{"n_experts": 64, "balance_bias": false, "norm_eps": 1e-06}
Below are experts of layer 10 (counted from 0) of a mixture-of-experts language model. Rows are named router (the router's row for the expert), gate (a neuron's input weights, with its number), up (a neuron's input weights, with its number) and show model dimensions 0-127. Each number is 200 + 40 x the weight over its row's rms, rounded and kept within 0 to 999.
Before each expert's rows: a language model's description of what the expert responds to. This comes from a sample of Wikipedia text that the model never trained on.

# expert 53
What it handles: Prepositions after verbs. Prepositions following verbs, participles or nouns and leading into noun phrases, such as received calls from, loaned to, professor at, focused on.
router,227,235,168,215,184,199,151,234,226,181,259,192,213,196,233,285,197,146,207,151,214,212,215,191,172,183,169,224,271,205,177,203,327,135,218,187,128,158,164,210,186,211,131,164,220,207,129,201,115,242,204,179,179,209,270,233,238,262,197,235,183,248,181,263,178,149,206,159,244,184,173,230,188,183,152,202,223,279,172,262,230,226,195,100,110,192,268,204,214,273,249,202,206,198,195,209,201,126,180,171,157,184,218,168,221,180,194,197,163,239,194,215,231,217,224,142,255,260,217,176,182,218,209,150,191,97,249,242
gate0,287,141,198,218,248,146,199,170,166,218,203,219,157,208,239,164,254,186,204,186,206,210,195,270,178,200,151,163,135,261,211,269,256,207,186,75,195,240,227,218,185,231,196,217,244,212,231,228,187,150,231,172,198,172,192,243,226,131,252,255,208,198,181,209,189,204,176,194,154,202,212,228,255,170,236,219,194,226,113,213,190,271,186,159,235,163,186,273,199,225,240,198,173,249,171,141,204,263,221,234,253,180,300,72,215,233,267,241,205,227,219,185,152,113,165,194,209,224,255,250,190,199,247,184,238,170,171,200
up0,251,154,192,262,231,160,178,150,138,268,210,229,148,231,256,222,235,212,224,169,225,220,178,180,198,178,199,137,144,251,170,207,234,161,194,95,155,210,166,186,205,228,208,211,222,190,165,212,184,75,220,161,196,118,186,225,217,218,238,173,186,209,177,257,173,176,220,166,150,198,227,243,214,133,208,170,215,197,137,153,229,233,165,173,181,201,162,267,187,198,259,260,190,201,190,190,162,219,215,230,257,161,269,84,158,220,287,177,200,205,230,175,168,192,170,131,160,253,267,267,122,187,172,152,209,191,217,194
gate1,213,175,266,274,193,200,180,222,259,137,168,157,214,241,193,281,211,265,154,284,184,203,151,160,158,176,201,174,273,229,194,186,147,121,189,134,142,203,199,226,216,250,222,157,209,236,229,232,250,202,248,179,200,129,161,193,215,231,201,203,197,173,231,272,186,186,219,253,232,203,176,194,229,180,180,156,189,180,205,210,102,123,166,265,150,101,176,247,185,219,168,109,189,296,212,202,179,195,194,167,137,185,196,204,173,189,163,277,222,191,184,177,172,217,169,237,228,151,223,208,243,150,176,150,239,172,164,143
up1,243,188,274,279,186,185,168,210,239,119,150,172,191,247,198,272,218,265,162,276,182,186,162,161,175,156,200,180,263,225,200,192,132,112,186,141,155,172,189,197,188,228,206,159,207,237,181,233,281,233,233,159,207,139,114,169,213,199,181,188,214,184,246,276,201,168,205,211,208,224,113,204,238,209,187,171,189,176,208,151,119,146,174,247,151,112,188,235,175,223,205,154,188,294,193,180,197,205,221,191,150,218,163,239,161,191,202,227,212,170,149,186,196,215,203,234,240,146,249,188,231,140,223,143,240,166,125,150
gate2,226,172,153,195,169,168,182,125,245,237,171,146,173,197,256,152,220,197,218,212,174,297,190,183,232,228,208,169,221,178,162,159,226,182,202,189,198,172,285,192,258,186,299,240,229,142,204,180,208,261,221,208,145,247,215,213,228,199,191,186,220,180,243,252,210,243,230,106,234,184,173,198,122,231,312,222,176,234,278,177,227,239,145,226,237,181,180,236,228,274,206,184,221,214,214,257,242,157,194,265,187,190,224,204,193,268,182,169,241,235,131,258,215,137,240,270,252,236,191,208,184,203,201,227,293,158,194,153
up2,185,105,168,303,223,148,149,93,179,257,169,213,184,246,227,251,239,195,314,177,200,286,202,201,155,234,225,227,167,171,219,223,202,164,173,199,228,163,249,167,233,221,221,155,221,217,189,174,207,235,262,168,142,199,275,137,261,231,154,169,149,175,154,228,220,213,165,169,167,226,118,224,141,250,174,233,212,239,200,260,230,197,179,195,220,194,146,196,219,188,225,151,216,222,244,242,263,188,201,255,193,264,217,162,216,242,184,219,282,152,177,223,191,204,192,240,198,199,175,247,216,253,267,151,224,205,160,206
gate3,157,157,173,161,246,210,196,130,127,252,193,239,203,193,214,255,248,221,194,137,230,264,196,239,287,231,218,236,135,187,252,99,219,206,218,171,242,158,141,144,242,221,184,225,254,227,211,214,204,215,160,238,220,155,241,291,241,250,186,212,173,175,188,261,102,219,223,225,242,168,242,167,223,182,176,207,156,252,166,143,249,229,212,195,215,219,216,228,99,180,195,172,173,187,213,237,229,174,193,204,244,220,305,226,181,257,268,139,183,195,213,161,217,224,202,185,168,211,280,233,215,253,209,194,208,180,175,136
up3,230,188,132,203,276,209,178,290,181,184,202,190,228,148,224,236,265,233,294,301,187,193,251,149,114,137,230,163,164,226,181,239,204,197,248,202,162,199,190,210,208,214,162,229,116,187,215,187,148,198,224,235,195,170,207,163,204,221,179,156,178,231,146,114,249,155,163,165,210,179,145,198,141,220,162,253,232,140,261,252,234,191,143,126,243,218,230,212,243,244,176,210,221,240,235,185,221,190,238,202,194,236,289,138,226,213,165,228,187,214,177,232,211,243,165,223,168,192,179,226,210,200,190,216,230,313,142,244
gate4,150,143,155,165,249,171,263,231,162,226,211,209,183,184,210,178,186,287,214,196,160,209,230,181,267,208,205,198,226,213,167,212,268,183,154,125,244,148,181,218,275,165,199,162,185,168,149,180,159,171,214,183,206,225,303,245,247,199,272,210,187,238,196,137,176,204,268,218,187,235,230,129,291,193,260,219,209,216,179,171,191,198,218,269,153,235,111,295,136,242,161,188,232,202,197,242,212,252,200,171,246,279,209,160,217,250,238,187,222,212,194,110,191,216,262,216,150,155,175,211,220,210,211,258,150,178,215,185
up4,154,128,169,241,261,112,223,292,164,236,164,240,247,190,203,210,155,248,277,233,186,196,195,172,205,176,213,199,302,199,215,238,249,195,191,172,226,169,201,144,262,132,255,154,145,193,161,212,176,187,211,200,216,216,274,233,249,173,254,189,197,199,167,162,166,176,208,225,185,175,238,163,289,256,203,233,179,220,225,170,170,255,183,184,172,215,151,265,161,206,203,196,235,209,235,243,144,204,216,206,226,199,174,187,133,243,229,149,257,236,160,90,210,241,231,233,231,173,146,181,200,197,265,257,124,200,245,150
gate5,216,221,181,186,201,166,129,105,270,205,148,187,205,178,173,197,154,157,210,207,212,176,288,154,238,180,194,188,279,238,257,206,184,166,158,183,196,164,173,150,167,252,210,199,193,194,203,225,220,210,240,187,148,113,171,227,161,192,255,216,162,217,183,206,134,231,168,197,240,180,152,162,232,253,170,212,180,249,194,201,279,235,179,180,147,196,175,208,220,137,187,210,187,138,113,194,199,124,183,176,221,252,105,222,239,248,193,203,266,193,213,219,282,231,259,233,286,173,280,182,145,241,202,208,204,278,186,140
up5,220,224,224,191,190,265,131,226,170,156,208,153,203,112,173,144,132,168,197,180,255,226,227,209,185,179,203,202,253,212,177,199,255,126,125,272,178,135,196,228,248,178,268,196,200,192,177,185,152,180,159,278,150,226,178,220,86,185,229,164,170,228,189,299,162,230,170,185,163,206,242,165,178,192,206,164,188,220,191,197,213,177,124,243,219,196,150,223,193,165,162,191,149,225,202,215,205,196,210,153,274,139,174,204,183,202,174,205,146,244,299,218,162,277,235,205,137,221,150,213,200,215,206,138,148,279,197,245